Weights of a small mixture-of-experts language model, trained from scratch on English Wikipedia: 37.8M parameters, 294M tokens.
Below are experts of layer 7 (counted from 0) of a mixture-of-experts language model. Rows are named router (the router's row for the expert), down (a neuron's output weights, with its number) and show model dimensions 0-255. Each number is 128 + 24 x the weight over its row's rms, rounded and kept within 0 to 255. Numbers have three digits each.
After each expert's rows: a language model's description of what the expert responds to. This comes from a sample of Wikipedia text that the model never trained on.

# expert 63
router:115154137100163133130145162118151062189129163109102147126122109184142156149148127130126150144142142142123127157138084127150167155088109149119093091140129082169083128138129145131112090142105098118169137079124106183131121107154146103141095139140141107130124107140109114091097139150122135094132125132130118099077135114112082112107137124140105168082122091111132115141129130143180130154128124158130143133144169120136120102105139139171163164145119098124138151132149147140158152143096093144138125102110137091108146134091137130106126115123120105127181136131112125128102126162151119175147134162110101123111117139166162125129113148103116140194131101159108101128132108142102155122128176097116118174165117154117092153132150167077111143054112146129121102106111111110141119124117129
down1:136162126135121126160140128131127100089138138125164123138125124110079120128132085080106116136118086147106103128159150109104179151155087091136136119108107125150108143121119135133129127142144116115125114115134159145146114123109122088108111122119131078158098122112132135128162134151141144120101113090102113115124148142134160180159100124142124132122156121159122122134115168181076127112102148122142144138140140121141163131128142133129141180102138122166137092149109164091130160174195094129150108108173080144136100143151072146139131095164140100105132151102128093130157123089084124141099149126133175164138088122101133131105143085150143153111131114127133097104136116110143122128152153136090113150150112155156114135125124120156065124133153138138116148142100158042089164181142160
What it handles: Nd/rd word pieces. Pieces ending in d like and, ard, end, ound, ond, ord inside words, such as regarding, Secondary, Amendment, clouds, Award.

# expert 57
router:142158147125120070123148154146150094106154139113105156108080117090110131165104132147116138139110150072105113138116121135111172110144139129169078152114127115151134150114121102113156142111140089085130146122113132153121147134104149136105133148137111139129130157108115120104141122176111167107146138144148153101105089111146152116119126124139116161088130143103129102114184121112146130130168125137136125102183132113111154120116145151101155096113136127149115123130105129108123107120108090150097188117141159121120154083101128100157112175130185135144128169141154100088138141146186117132144096107150088116090106120103185179120115139092116137130140124087134135141109098124142115138126100132159128161145141111133080160151163163117126175148089167115155074097159116120169136149100141
down2:110161093133119119159117176153085104106159119120128129113106128112131091118138103149151135135105134153132114115145125108120142109137131113148176138132095087134132114119110179104116159126135170121149122139110071130146096129163136145129173113152165172079095126116124146101141135153135139118122119120123136142102112135111135153136097117091159159169147126149150124129149118129090131136155141124093119092091104128110113151115135126148086136089149101131137147152122114092128147150139105095197116134135129103103156097115125129155149129117109159095099119129166110139169100138121149106149136213150130166103157120111175123113098173114130175121123120151123116122087157141099121151084139189139083089127104121129060123094109094148147169133075151119110143139132115151128131159157116
What it handles: Pieces after capitals. Short pieces after a capital letter, especially at, as in Fatma, Category, data, plus country codes and abbreviations in sports tables.

# expert 32
router:137149140126167112130193141164132115159125187109156162144125167122132127173119141122153141145134140059124144108113132139140096118132138164133141116132131090166158122135082119110154160131125088116129150117094127152150108170075111112136152104123122146148104152134133082132136184122161178126143170137116149150162120154133159119098133112150142138071101116084121123091126107099176108122132103133088114090154149126149148125117135124084122147111124124143140116124159161079142142122133121134105143116173180088130162133139150118134150148122143161107130143120076124129091113115201134113131075142107124104091089139121108119133153114099116123134127131100146150119133105128150116134105131096141096152114118132160133129180139131122153130113113150144128062115163104083143137119094131
down1:097127130081142104138094125143152156105168165138112118101118105136119128063141119105145121101108143106129116115140112112147133157145151100172138149105151150087113144135102111154140089100092092083135107097104103127143114127126147162124110139071128137156104157153117159155128109157111172142164127114128160161137140116116187132110101140155120116101133167145123141139098136129132125107154135114125119115135118114110142081187074175148095146129122097127144177137168079119129098111115136112131137150131137076142101154131159126123138151148131137147076089152144137143124135137086122138140123114115176163101107112123096099135135131177125160144152137097109126114115159158132088111132139166174159168156162086149118129126117148097108115113118164102105088116174117156108114160116131
What it handles: F and gh pieces. Word pieces with f, gh or av such as of, off, igh, heav-, neighb-, plus commas inside numbers.

# expert 62
router:124158117076161116133145164126148094123116153114117146151171111094128102147126109132121110141158146122134139150164110108120155130115099196127101100138118092140119121121136101114096133130115101131140192148140159136141158114094160112120115111165178123080146127139093117121126119126072159105144112165136114127124075136127155089115111095148126157106100131106119147119147143152166137134159147144132130107124107129168163151120156152124145183136109111153149081131149152084131140108146090151125161093159126100146107154105148121131119174108148079119153139122145101126104111124151141167125126125115098152140113122139129131116134129070095166110091110078134139115158122136171168114146125118123084191165139107144119125123177148091139180112122142159160121080106125093151128130127129
down0:134144100137098146082119147151191114134115123149141122146146169120155121109133139114156166144150116096112093161114089143146144141139151145117110181107168115115112106167100127116178173117132149115110106145119133107119124154122115109102121119102123127094151124127160145154147115136097130125141088108135138104071109107115130148132098129139082140097096111146111128162090134116113094139150098100103128087170126150075151150108114135118140101147159168159107092126107111089120155074143118119151095135130191114152142106143105163160108132101115132114166134149132106132142130132111117148115176130094132159105165096170130135140162147118130068126148132145155129099106130165103114126102124117101136132163127094147141191077146102149140159111106153136165132133125134105101096171163126
What it handles: St and t pieces. Pieces beginning or containing st or t, often word-initial like St, story, stated, Standings, and names like West, London.

# expert 34
router:150157094093126122145164136106135120145106149114094163178104142112099127173122156131149136102143155121115110123130139101168185088114171141141081148204142119119148086133120088143134109113127116139164118120147149145162135152115093148186090101144136126128127151158105136139098136157101184102130130155142127083096132133120161130121155088138096139093125124133152109113149162149177122128167114143117085089150087112092109131140106139129169144144155102145130143085141145111107167134109119176087104120101120141134087115132133140136112100153151133142134155093108147098115119117153107120144112125123130111069120098101136091137134135086151158133130114116108140161120137143159156143116104113138106149125117108114125118163152175117142126163140129164144084104151101168107117109085131
down0:143125129130132142157122147145122132139103137106093080087103108105147148113104092175110137142128160128129131134155100095099146139121131140132163155138160132094135120135138135119123102084097152084128157113093155148108100139150095141102141060142121140115103131145121148108089136168159100146161113144084126140119144106127146136132141146121123139084093145085161167128112143125144115132121135124095088135127144105111171109123140126139120162136156151076134143093133153122133114160095131111147185177132171132146112122129110082133107098119202130109104148109120140175128119137059124140133163117135125117132114091113106163126074150123136109159113127130158161137151176111153128095160121180155115107133129105131108155148108119151168143128099150070160158163124106117125102115099149
What it handles: Years and section headings. Year digits in date ranges and list entries, and heading words after a blank line, e.g. "See also", Bibliography, Physical, Doubles, 2016–2017.

# expert 61
router:129114124130139097160145145104152138121111162111125123146123097133112147149151173139147137151120103101117157076159091141140128097136113125119129093152123098140134100123107099129132185098131088144136159102139136156147146146160132147142133117124103109131126115085141126128085180132108101085141175134110151135111099106152128142129165134134131123086154112117162098096132073121156177141117120146122143107132147127118111129098147137130146124170180123157125141110174096131136110094152091136102178121142124151142118117116135158143110126171117126110136122135100107108131155119136074152147112164125138130104129138085132090128103113124133149153120126128120102107162138122123182127175051075143143146134113134171095132134130152105122141086065138146138105157160126089132061167075145
down2:150149149105039118142130094148144084145139139127107107105123178124142104112168075137157113082180121123129156160142174153138123113109128161131127137132138113133119112108149097129119122123101142103116091175104127117131155152149125114097137135156110125163116098158157122104091141107132139123142095163133148130146104139144139117104141124126154140144108089115114159166142088099169153121117085116163141120120162129133134117113117114162086150141134136115118155155117146111124176126111164099103105101112125087116168118181129129140110170128119126156157152139134145126124114139117120090140109137147124160141095155123129141139113124146093099159081139150098133116147134139117171125128173115159112124144096097089105161081104136135107133130170135066124114147053155174148105123107095
What it handles: C-ending word pieces. Mid-word pieces ending in c or p, such as ec, rec, elec, direc, spec, cap, in for-ec-ast, cong-res-sional, offic-ers.

# expert 40
router:113153135095144121160151098128114123165104168129133117134153121124099115155154125111136131150174171096107100119164118114115121087117083129092128117143143068160097135123156118102136159107116098126154161133173109169118127151130132112163107146142181114107166134093136124103140147131137097126138132111138161096136101140122145130099150143148148161091079096107115065109128157149138168142134088150139112071132094111127119142145105107089148138144134088119106140123149159143116129102149131141113151144115140151146073148098145149137147165110140135134131134126131134109146128160131120167154105170157121134110122122089139106144164131065087138123151129122118061151154127125139131151156104102123141126149072114151110109153185120089124172084110129132156122090155122117141092118089156
down0:125099176151122150099149144127122117110148108113116106107130111095100115121154136103109159076140138145174176148163143107101135130121107144156140170095118138110088110113160146145159139160141148141080137168140111147122116132142149126151107153135122131148136149113160142141132156125147103153079112133132116143087118094116125148134137147134140090112108136151128122128096171119100155124137096159137151160161109147123152131166126119150112122089106135168109106134086119069124101184102143157139122104120153118108101090127091144135117125133152112146152138146148113106166127101156161157114148127127111140180109132095110137119125143096111132116119109126104111148149126147123129120186126083129115146095200073098071131137142149122131166148147136141120148124080042084128113125106093
What it handles: Decade prefixes and word starts. Year prefixes 199, 200, 201 before the last digit, and word-opening pieces after "the", e.g. Coun-try, popul-ation, comp-any.

# expert 17
router:110158128114134164127171156099150137188157125105137106107114131152119082138118161145157140115105114079117098107126085117137144094134120126114131075166145129136153127136161085146113134131115106087106166164168130132172150148102107140118134135161143141111106116111127109138173132108144134120121157116100157108114098143113145159123093130156111142111104147112097095121133104144151161141128124108124120119104143164098118122148138162101159143087151121108134113094110124109183163136133135136139188098098169071105143122085167137142084162142150134105141173083163104124098133079172109122148145135104151131098133131079127131137171107140108167122124084095136145148139115115127133104162124138123126172135083109113120135123119149131151144155115161159123104113157112156136161114067144
down0:122146172129106204111117133141158152124121107132121141070132162142102129114092131128074116142137119144104167147146148156136128088066119155104133122183090120147099152100135150148075128141174123144119138143169106086139160126171117158126125145134148158115124104137090102122112128166135107147084109105147155144141112146176122137105088173110173121066119154111138135117142175137161118152122119118159149122124123148096161147121141148100129166139131088124084108164146093126162107125139123133104110102115106159118128111094133145133079144114085134122081147126159137119128094116137152104131131130110155143112104146142161090132146154146103128111105101120109120109133158118085106124128077123104122139118149156136113084145135126191104143120130127128159147134087137138137103118119160
What it handles: Non-English name fragments. Middle pieces of transliterated or foreign proper names, especially h after k/z and diacritic bytes, e.g. Asamus-h-i, Zhoujiaz-h-uang, Hradišt-ě.

# expert 28
router:159158101150127100106158131116115119155146118107112140142110134130118059171148139128130122120118166092101155118141126151122135113161113151137140081168174106089167139110137097140132135118122125142138160140132153146153183133116132110122122125164166134082129144144142144159128082146137143108167150099090134109116133127172130133157126086133159081104137116115135133151107097166122112140145151147146139119129141123127161140140101121127153102106132156090122127090164136136147131116090132163129165102167136130154126091122154099131140161157129165117079141128116090149132089133157128121126124124112120100098114103111152165181138125086110101151125119120155098120107074114160125133129112136086117180118106117153104119151134129119163153113076185130145091147085068140175091137097090
down0:160132143097131123140133128148108109103143141146114105094127141147137123127114078104114136149116120160135131103116158161100109152126139142136123134112161133170097086206097123094126110134142103135147142133100103164080123127139119113126106123139102160158136133132151080164138092164122148073163136159111108117160135171114151148145141138131113172178158106124123103142151118108124143108127190140162080107109117138155130127113140139115079155128138138123134087147122111124116171156121154103117133128163108118088173086104128129142133089161120101108147149126079184104139125157120064088116137145123128146142160100132118139113137145167122105090141160146113153144153117149107151134101143155109119088091112118106097119129150135113127165091115095143125151103096106106145099155127192
What it handles: Short fragments and symbols. Single letters, hyphens, periods and short pieces like ex, ac, a, x inside words, codes and chess notation, e.g. Play-off, m-a-ize.

# expert 23
router:142142125108159135096149130128138110141123159100103149112090127142139109143109157080184117100092141103102167103142081126138142149086114173091105101156162085139157159134146101141129146155068092093100136146165082142106184120099141119140113126118127124124159105105099105156120119143086137089186163133109100128122115124171142151098110119122115136079100091120151105102147136127173125135164141138138148127110115168139154089110136133145141122131111092118103131090152101164108162144123124144156133159160146145149137119163125137174158143140161188122159117112100107125157079152140100132117126143155119140103078138133131124158109124093129118172141121118118086160154069133138106134146117092142124146149098144126112146137114137106135152130111152140118104110107108164144128120130107
down0:133094153136097144130112125137182156091147144130137146085163154151126122168186147135104108085147098134121157133123125138138106122114099128106125100119155110133106085164107091159156147152123117116106176147128117106133093156115165145164134136133108104142102151159102091145157106124115094104139125167066118125122153136116153155103158142133115123123171150100154131097121095150153138126122122121132121142164148098117140136126161127091126145133124106163124167102111090149139132128144135118137103140156122130119135120130109157142134137143121113080153156152151121165111146094081141101147100119096112126122132131099115096161054153111134103130123135153087075127126137099148136102152143106116128162104129141094089163178089112139146114167121111169149180130161123101078091107175096
What it handles: Word endings before punctuation. Final syllables and punctuation closing a word before line breaks or list colons, e.g. Gdyn-ia, Paral-y-mpics, Clade:, Girls’, sentence-final periods.

# expert 39
router:152124102119141099124142157144133112119119144076104145131067103098115110154152117121112134150152119122094137111112081163095130137114114128120082120134181087160182129126110144109133137063116116123142151130184124142161114143081115092158137136166165142124114142158117133105127159117108113107144174134094167118139129083129146135085136113105142162103107108156177116136146130132155130137125090116159113075151110171115113105083126128152173130120132134138119096092124140171117149125133126157078160112125163130125123114121140143148132121099194125102141162102102129090132123148144116146166106131097113131138098090104145146154116142110100108104119117106125112137135126182154152140108119122151130142109136115143151156171141174138145160079088143129144134141123128181143093094100139
down0:119129109115121106116131096107139121124114093154117078074089113126123166158101079121124197124123133101151128139111109165124138150141135123107145139123114141170108124092125143114093141117094129057132134174127115104085116104174156120131153129095107158151124110144121143136144113130118119158175108144076142108137141128088148108116117148102168125204156096111160113131136189109088134105167119175133127127137139136092138087111116137143135138137099163111134156107136140167148125158130120162078097121134113167148154093158114124140079113104141138161113096152136174127144113125115139123142106127117136138110104123101136114108163184138109091109151144149163143183131119123100130142106162128145128102138122140149131143121151067148116098125109136100143149145131177123128134147145103
What it handles: Copulas and prepositions. Forms of be and linking words after a subject or noun, such as was, is, been, became, of, for, plus colons in taxonomy lists.

# expert 15
router:118117098094168117176158131126117104147115134129143140125102141162135121138123127137120154131122142151115207124157096120086176133158105164141097118150110133139148121125141084149154108130116110136150170136139159143139160138068121113108143124161166108117111108140095154154122125129085118117111152116148133131104082093152117104115146093123116190120095113082127146118136129115165142104159120188135094100122148111150170065104108150119140176137101095123137130102154122117127154149108114138069180114138118104102134158099122155157163123143164113131131129122134097107088117129148101192133150162124091085138118126148128115126098131117127150123149130107110097169165129137122205126131119125113107149112115124135125137106169127120129144103103163140089115090098106110115123149128117
down1:114113167144183107125133113129123150087128092109127148157148114133121104134126113122068131116108107100122115102129116068106110158151148110119065139125102126121118071122128116146127106140134089161131152096131111157138129126144122122099134124097124133129147123098102155123144107110125107114092156148124107126144106113124106125163107160134156162085154072123141178102118097129150135121127122081182153094129111208117129117168138123114138193159146128148130144135131151154121120102141107100145155138104101162086140121145128122111091094136113146107077121132107173172141114136173141130109107096091162143182115159136128101126139116128115136170118119130127095136115122171135139128166127113112151152130115124116191126166106140105139118158132129100148105153165125134136192163143147
What it handles: T-containing word pieces. Pieces containing t inside words, such as t, it, at, port, art, as in painting, built, opportunity, temperature, plus commas.